python train.py --experts_per_token=2 --d_shared_expert=128 --init_std_router=0.0251 --init_std_up=0.0519 --beta1=0.95 --lr_head=0.0111 --doc_mask=true --steps=4027
Below are experts of layer 4 (counted from 0) of a mixture-of-experts language model. Rows are named router (the router's row for the expert), up (a neuron's input weights, with its number) and show model dimensions 0-95. Each number is 128 + 32 x the weight over its row's rms, rounded and kept within 0 to 255. Numbers have three digits each.
Before each expert's rows: "comes after" lists some tokens at least twice as common just before its tokens as in all text; "gets" lists some tokens that make up at least twice as much of what it gets as of all text. This comes from a sample of Wikipedia text that the model never trained on. Tokens count by the router's weight.

# expert 6
comes after: " |", "-", " (", " the", " \"", ":"
gets: "A", " f", " F", "S", "C", " C"
router:138107051120124135189097151132107088172125173151134119125115122074101144218123083131151126106069158123154078154084109147133178134185151093151130100105187134168103166079079129114141149116086117173168144099099148097177167087117129134154155072097075162128139124121151168093122130095151135084
up19:112152101128121157150108130101134132163162139087123166185106121077108140111089124146077122124118105166131086166149099074102163149138121094141134184161100098140092192166088141181140121106163129105090095093050121135151206129113145105124135141151147171209126112141138183070103147080188139179
up20:163071100078091115113162135129125083173092114142146072149132133151145161127100106113111105221125139166117125129159092071167191086122135108138078099111163070098131150096073133122141089164129160138148174097178138086107157152111193109104137139158162127174114145110081180082155113094110130177
up21:143084143079111086160124124140062092081133161160153083135108145154145151124066081124167124141129090114163122147067133124182133102165134086103127118097136146136118111091187141095140184133108101193148200167152152128129114082129096111140167042176073128152171167142173094100161119133110150135
up22:170109134126144179143092127107129071120048144120124141182119071082147174087159069079099148143066164161164071153161092148155122154119112107151118152137186140116115115152083083093172133156124116130134107133095168154103156145143112161146132128110171117139059153115064087157113137184151166175
up23:139135094094131116168106111076146097098127145173096115084095143106128145105071190167147192167172198126149150101139146155095140154115164155064122100114198121129107138073132131084140145094169174151107189163113109118113122172158086121103115124158156115103192119092067144096101121075103095144
up24:124124111130115111154124136110151130149080140156054132101157104097145149167140083181080203156076108066074079121138129180148135151178072159111158123173132079133116097114107113117114165117091087155124138088110119166133093075153131124178181101053132147076117107111162148126134177135130121065
up25:119128103129096071080138114168052094093130146155132100101160137054084104091110153114110114126084130169166155135122184142145146163115125130151138142078101157125138194078168124133126139158126157165172142077172180073115108097176115109131125109152061130102101122145155159148124159108167136033
up26:160095107102126147147114149121122137147096142147144122133120111095139145162074131159162091138120113174114044116124101128119163159153164101185182137167164115156093167130163152114111134255101158163139200120152103130149115144103100127123146094193074168086150144065136090115134137090079130132
up27:159159131127193146140113061113191149104125169086147147161136118141144189135121190123086087142093149137129074106062127136098182163123135101051070105099176129118096087109116119167133145114132088091124116167149147105137136147135149048128139127182056123155147101136121195116158131094134113113
up28:129048169137139146086091119104214105177123118165180127137172141169103120103133163071104130111110131123110111111106043088166105170138176111121133122117194139097135119131075134114155163135090164098136114121122054116092197164130146121154129083116112091170130149083156168106077102104133128111
up29:147130083104092121122115055128173172142166173127131142053109145094077186188192133164152154116129120121068073107128166072154143105181073144129146144144169079146169163151077108117124117108105156153119102067119147179133165146117161155116102124170108098151131124136177119107142176137119083141
up30:105170111129122111115098123110149142152117180215109157132132131150120142103150129072155136148142103099153118092057101123147129103135122099162168099061162203135091135121085112124159131109136145166164175111115090130071155148163124090145135132094116068135004145152087118181115116082109124106
up31:154134130116124068158125169195127111100182126161111162156084100124168119137154125107104137096059120168059123120133060205139149179149113147096124133150139142142083133114168147129145141132100141139073111150088154130158204090115114154151098141098143089072134112112088132110160208119194093125
up32:129144133111190139102076071133152100139130153104063082115123151095129116100122074148145152126136155163133126113179113108099073096140136100188197073126185088155114162134111150160156144155080172096086082157113170206155157154135067121117097134164098097139142108104087136159177138093139088113
up33:117183128120144134173153112115070116122127131165128179097145155116137111176164090140153155089090117171101083064118060080152134159228154152127106126173171119155096119082151171067119166083095112149120167120108121142140111177090077147170177120139127137132098158112118077134127145144106065120
up34:120055136202122089170116125100106130094160151130131144160132124092081118102119144157169135129111110149132112211121142119111133103168125149147101091095169093145119119142120118157149113084029111153187115154057185095138185132106095123081129115116114125149117157084115211137130138184148108077
up35:104100124089097086098090108077093136133096123084127145089135167094108110191128127149083140206130167084131111134083155087154135126215118144146191139108121064123172146103184101147131157125174103137167132177096156152141147112138158139135176124166106138067105100159138130099065104071151103118
up36:116160096115122068174131185139139095149139106147099124102155127093131148144125079174064175191103176150156083132176123085137088113128131145140175124152136098164140136155049147081155113102127127103132076154145121176161181093094102128147145152137078143167146059152145151079069122061120120136
up37:128159088095075156121135169128109080109113106111114126107121139115106067111167126154157148138118149137116114104098193047129047139096132095151134127151160122175091181145067059159134166101141153086139100098141152082143173121106136171091113188108140152170167142179171163092072107154140107149
up38:107156122133136117198115131143147103166139152147174142131073117124111178131112127115108162085110122076190140112133152118211203155111114125130119061068152092087116099161123132163128101101127172168145119099082054174180125086191151144106108121148185105089174147109088139156148148108102129131
up39:188137188159123156153107132145110088190108165110126127164121151170130173122141091122114124105157175117168115143127077158114163158175144109113121127099103147190113132132190161153138107100046149153120060173150147147128134028130064103104146073085164097134122118159129112151107141100083092139

# expert 2
comes after: "\n", ".", "s", "ed", "==", " =="
gets: "\n", " and", " of", " to", ",", "."
router:110088110122123149163120133129119080135169130096096145134164054106113097114124107124213099101105101162092101065161138131132109211117087111123176139126138082129201121125099144146159224131159133138097163173152130165137154051167155134102157106111102089158153132114147079152115108154103155154
up41:120094155127076146142132174130110176127166085091110119115149144109090135125101093142191095148031146108105123169161163116128115096116063159225152175162128142151158164098101107074101146175082105133121132148123141107121160127136097136155153128070165211134139125115151150111087106174169104118
up42:106139083115115154137096155112121179100175163134110143134131098122131171107158112207106112082107175124103063041111120117168119181128093156123132181149176185162147127049137158082168119131169151183153121127155156127186109127165124079198105117128118131101085101084151135153106117141122107125
up43:109114117083104101125136144146080107125168123044133120192095099154137140134166125130156090114102136183128118068156091133169114208141101118119085134124150133101115105149123146132164160101130070116051144068106172113118147123079119151154162129172048143157193181137125152123082078149125146156
up44:135145146030123135144070148083120133135139107124174150138157105168095110127149150127154116158118120162100135125099130117147208148156087112115102171121148094156124142128085137169145124134163094086067074129158144151081156152100105124128134192050137057160171165131061135153053142141153127102
up45:123124141156102082100085077099110141131157108128156131149109082132076118111165145140104126129109081166091142091113147216110197152132112142188121105136083176147157084181141122170101085111099100127109187117102141167157119065095099152132173112127110130165159144133181165135200140177119104070
up46:121196108084108139077090150079114173155198113108120134158120076143092100163101088153112125099104078182100140093180106166135158117143145090146121092133133057142128092141112131154108091099103134135145112203117143143207148160117082090137124151102128034141094091175149108123130147133132133101
up47:182067135158098144163146154162137082154112135111149150158159104040146103136088100138158117162087122135129096088141136092143107153130106117115128165143162109147146084140093145088150176146198089117118121116198170159126116094113185111149164092146121184124115143125219103161050077141109141118
up48:138147104125155119126144210141104089075165189155145169096134109150109148130126108072185134103170078170165132087142097115143121121169088079118169172078185121063148157166102084082105182143126121084134149135142098153083139188160142112124141104120153113168104080108142180145100087145122102104
up49:131100145092146175159168150139115131159051135158145099164114196114144081119113151077171132072059137147155117182086098128137146134128117089105118117121095101114117155163099104125125136161150093091103174160103159128142126110142192110089191123114173121123126041076110157139107093171072145073
up50:101099078125153079084107082163117143106109223125117143127127109179147117127121141152131129174146114171128100061164170090093152117136087101178189129108127115053161137137126095163091147121128111130151146133087046155080120183137072118180155186136101108094147174150127119098119131101111159129
up51:102118094127157104149125113160054122096129110094099097145115142098121161167143168171181149148063130198140079169179156126154097129151101145130131082169118060154163138136081133067144158175109104162129178186076127119131147097139143063127106124151146169086103107162085135101160116159092090103
up52:122099103104112129126156172151158153191138170170163168107151072157106150132102101079099131114184076133154146150171097085131077157086064168055111101104174130149128146111099153138128150058132153089115118194211075161152128144124109131136142132102099104168104124133121185137133086159139110110
up53:106104110147131177128051136153118110135119118121142128088111105130156141045144200066107151181082130141150104104120155131100134158129108170104135131095112062124120152109108141072201152110170101138112097169164120140138167133114192161128121060143148191176138163157102136129092077082140117179
up54:183119168133121152176138128130090099156172108152106115103164145102146137118139166117143146104108144121099085163064081122148074151157127122146110127165141029106076101093109109140093104070184157121133181079119072170116180137130053147098115121172177140180115113064134145105141132162146120134
up55:136088133142095143135130198060148095146152046111119111187112160135116126133141175153160140122097111162107150078091150181101137146027122136090131126153129104102158082149126118169159077087159116158122181169128173158152126167140132105130143082162088106112147103080116197156128106144158148169
up56:129148096129125153113120114125138143157164147152170130120151125110086089119209125116099091094102090145112130110085111135138163063133188072151174128196181167195153092167182138096088128173155137064113120132091122098173182119053102111156139186132169107158152126165145111146121134104125165145
up57:125124103141063151124085224150094146172142143162087098155035159125154156155114129116138146154084101184084101138146113130146109089131125153156079156107166110163155165135155127101072168158092115135109238168161139133156149108154134094112144138134096124123133143143111139170100160091104160166
up58:147148146117107088158111125175104072121117138170155170146178109101148098122180186144140122074138140101132121076147166150141158100145134118177101165156114052191146086180078140129170076117099153084083114122092067141105144083129123140114154208136163135138119181163108152151085143153096110097
up59:089058033145192112121172126143147098103114133145159206172157109122182120170176112148177110087068144138109139158183131136128113218094140099138095098098100130113129162115143153124168129166124102087130090116141124122109156122130155157114087097139175119139177106098154080094111118171109135131
up60:130098099169106191096116129160107132096098082121116131119178096053130118160089154086145155098111103108098098143072141181121144210067090164126117105102133148133193086192091143172152114077151195200099188098119138124130147097134142109160112094126134155135136154121146149130109105167152121111
up61:107106102113168108140112113142068099152138128147134143173090159082129148214175195176138094136108155152124163111190148113099128156166131170103160095135139112167105124108147123123087161174145111156097066133161108140172092136163175128096132042161102136061160081151110088146094103113085124151

# expert 1
comes after: "\n", "|", "-", " |", ":", " 3"
gets: "-", ":", "|", " in", "4", "1"
router:157112083095104112163100187069138139135163127090071192077113109107080107155165136143164081166160175138134172063122139173123145108120057105135128068129126142170156123116131173083129123128124173170191163137099141106177106114123145142101105109113134144180096095114150167168069151130164098123
up41:149144194123130064107096153113174153123096189121099151075161153119106133129144098142095017095165085163140122121116094110129149122107137057096160124133095152121126095118120098138122095099153136109105165089128109144175137118221113127088102110162089128182079108141130194142109111103185123134
up42:185072103174126108178135147110107119130119155120155120103089094164078105147196194153138103146093137118119138068091145182112080132135117146156131066175070130097144176065104103137134174077118130199136103086101163098163138105101146179118120123146150167162138122183106130133107140175151092142
up43:092111123117055105177125152151115134174078178137096149088106146183175166099163140113137118124072063125154138075146152105151141135151111149105097143168160119163111124153160089110094111171095090189106103088126085120119112119146075116118159170138165084183094085145153164079085110132155190163
up44:147094129133101111133077157107168133131172082113134148151180111115102111110100104184102154153108104111097115150093153151197066081102151149103123096121115188178177125129142178116127163151133129178117099192130128099172142139138101084122118062139071206115113096117184108141075113082177116162
up45:129147161117072088140183165151119177149171106148080159105131088137099098107178104131128092120166087169150112133108085129134094141121083106089171089142130119108180154123082122131140114145062117125113177134160084058113148096103119049150189160112202155171121093157182154097132115096123153133
up46:106135102086133126142121128105158126112178137133095140064103084073103108119123129065123116099145159108073131100163097170117164121106133139128196178130103164137118146134066151034138164176148111091149153078109128137126152157098158081140146055128131158205139098076183126134130129157097087167
up47:068136084097060100116127132155083123182132123144130153178140098139168137111082098134103160127145159093121132043095093117072125150091124156113154133107153091146132161092163074106162197102063193163147140156143092132138172090099185185117123156130122117171166106119114131155141123134173140173
up48:136127060201105150116076192122094147115146125070116152100172164112128161097130116118148075154100088131196138131141133136115097173163026122168134101118109142090152145112190151112156114154118110156147127106083160137117077163102185118117137100157124181147144084156152150142099155059151110122
up49:166095090106099124134121189155084126131142119164159163098143141161081150148111086108152092172119161177157164130132168102109134099127068111174145086106138182137145120108109093064128110209136163134066146126111094139197098162160116085118146174134162136201104065135141164089104138130151106088
up50:088094159111106102100133160108166123136119135178113168119146124093102136117173196110138106130146140196165092139157157176106163101088151136111121145079192118113183170144155147140148101193093082128157183150138145098136102194101153146080104088153134046109116108146154147137064110111103189138
up51:143105071117107110130111133106134157121095157102128156089138129124140122107151107131125119142145161096124188078165120109175054093066100131131122103076140098131179166138131164070158130148133155146135192222137166163167089176100156113144080150169121113159099089153166062125133079068126096157
up52:138149095103165143181187133151107148101123161086092126060143143107098139094125139114103156098111143096082143124121123168142133130154118145096129126157082131129130185079182128061177130162146122156135131070167067139162104158094135185083143056138152177156127123075203147166138165123114076164
up53:202149098070086163166151123095187147127148103108076159129082065141104184110154138125132143106122164135127042101109170113142116092145117140142149068092136113110125124096070098146125124165118129133063153142132118171149118085103144123139158128123151147179145092051101139172086074150083099156
up54:136173078121096121111214118181146152164103139062093153142136085108110116100084167172070130126098081137190156116094151147135130157119075154126142101069080147163149121128208138174145130115122101140165066135133124112184139164151083150136129132093109144080127129135109143096149122058145081141
up55:158106155091080163144086148107143142130163099132087132161139095144074117105120150217123144097198138176101148119030075109138146111131142145117154092138097187130142152094130140126127185106117167187146104165084133119150098105115152160107155078128132170169098121094126153157116130082103060175
up56:136143108120139129149149152107122172197173089143124133155142153165144175087150125098094074159125140170070172095082072183129172145135097152164177077143132159141146108112125078077126135159131103212144105073123078124193112125086145116151153088135152149196121132143115094106128177106085112118
up57:051133105112151141133114160088159151147099134171120193161149104101090125064115122146169121172155109125184111114123146177177113121104090210107112112087131112138147107131096078100151101147107164141125142172087100143138113103174126102100135170104125112158068113154176161196080154155117047115
up58:126072161107075041158061146122160098192112136099111157145126073136098115197137115163099108139104163145180149128123164159141150123146072129142135140165131169134118151104157072107111098112102096160107137171135160130131097113128107106101158132147101175135074176152144202115131153218123095114
up59:178105127165100108133112148059139167167149069084148184102161125102110098150121132142204104156214166140169157125109097139128127041094086120113169112110120132150141179148126093109124167117152102175139115135086114123127136124137119101108113137109222187159109137115182113100085125100159109155
up60:098113158108040159090107169036122155151147128084140140057153179054167096120126161178102106120096096158138147142144129171131130117144108121086086082122081112138169134105133188158138141123088195144105162133168189107138134141133129131104133180137143132146124085156167176093116147108098154126
up61:064125164018107129156126143069119127138176121122117157117135168123130155153133200161140105137126111108137107149176126143110098143072147199163161104088115115167161145162123173126168148121166117105100153094117127181177152154107150105094087132161088139124123079105162166113046116091104138083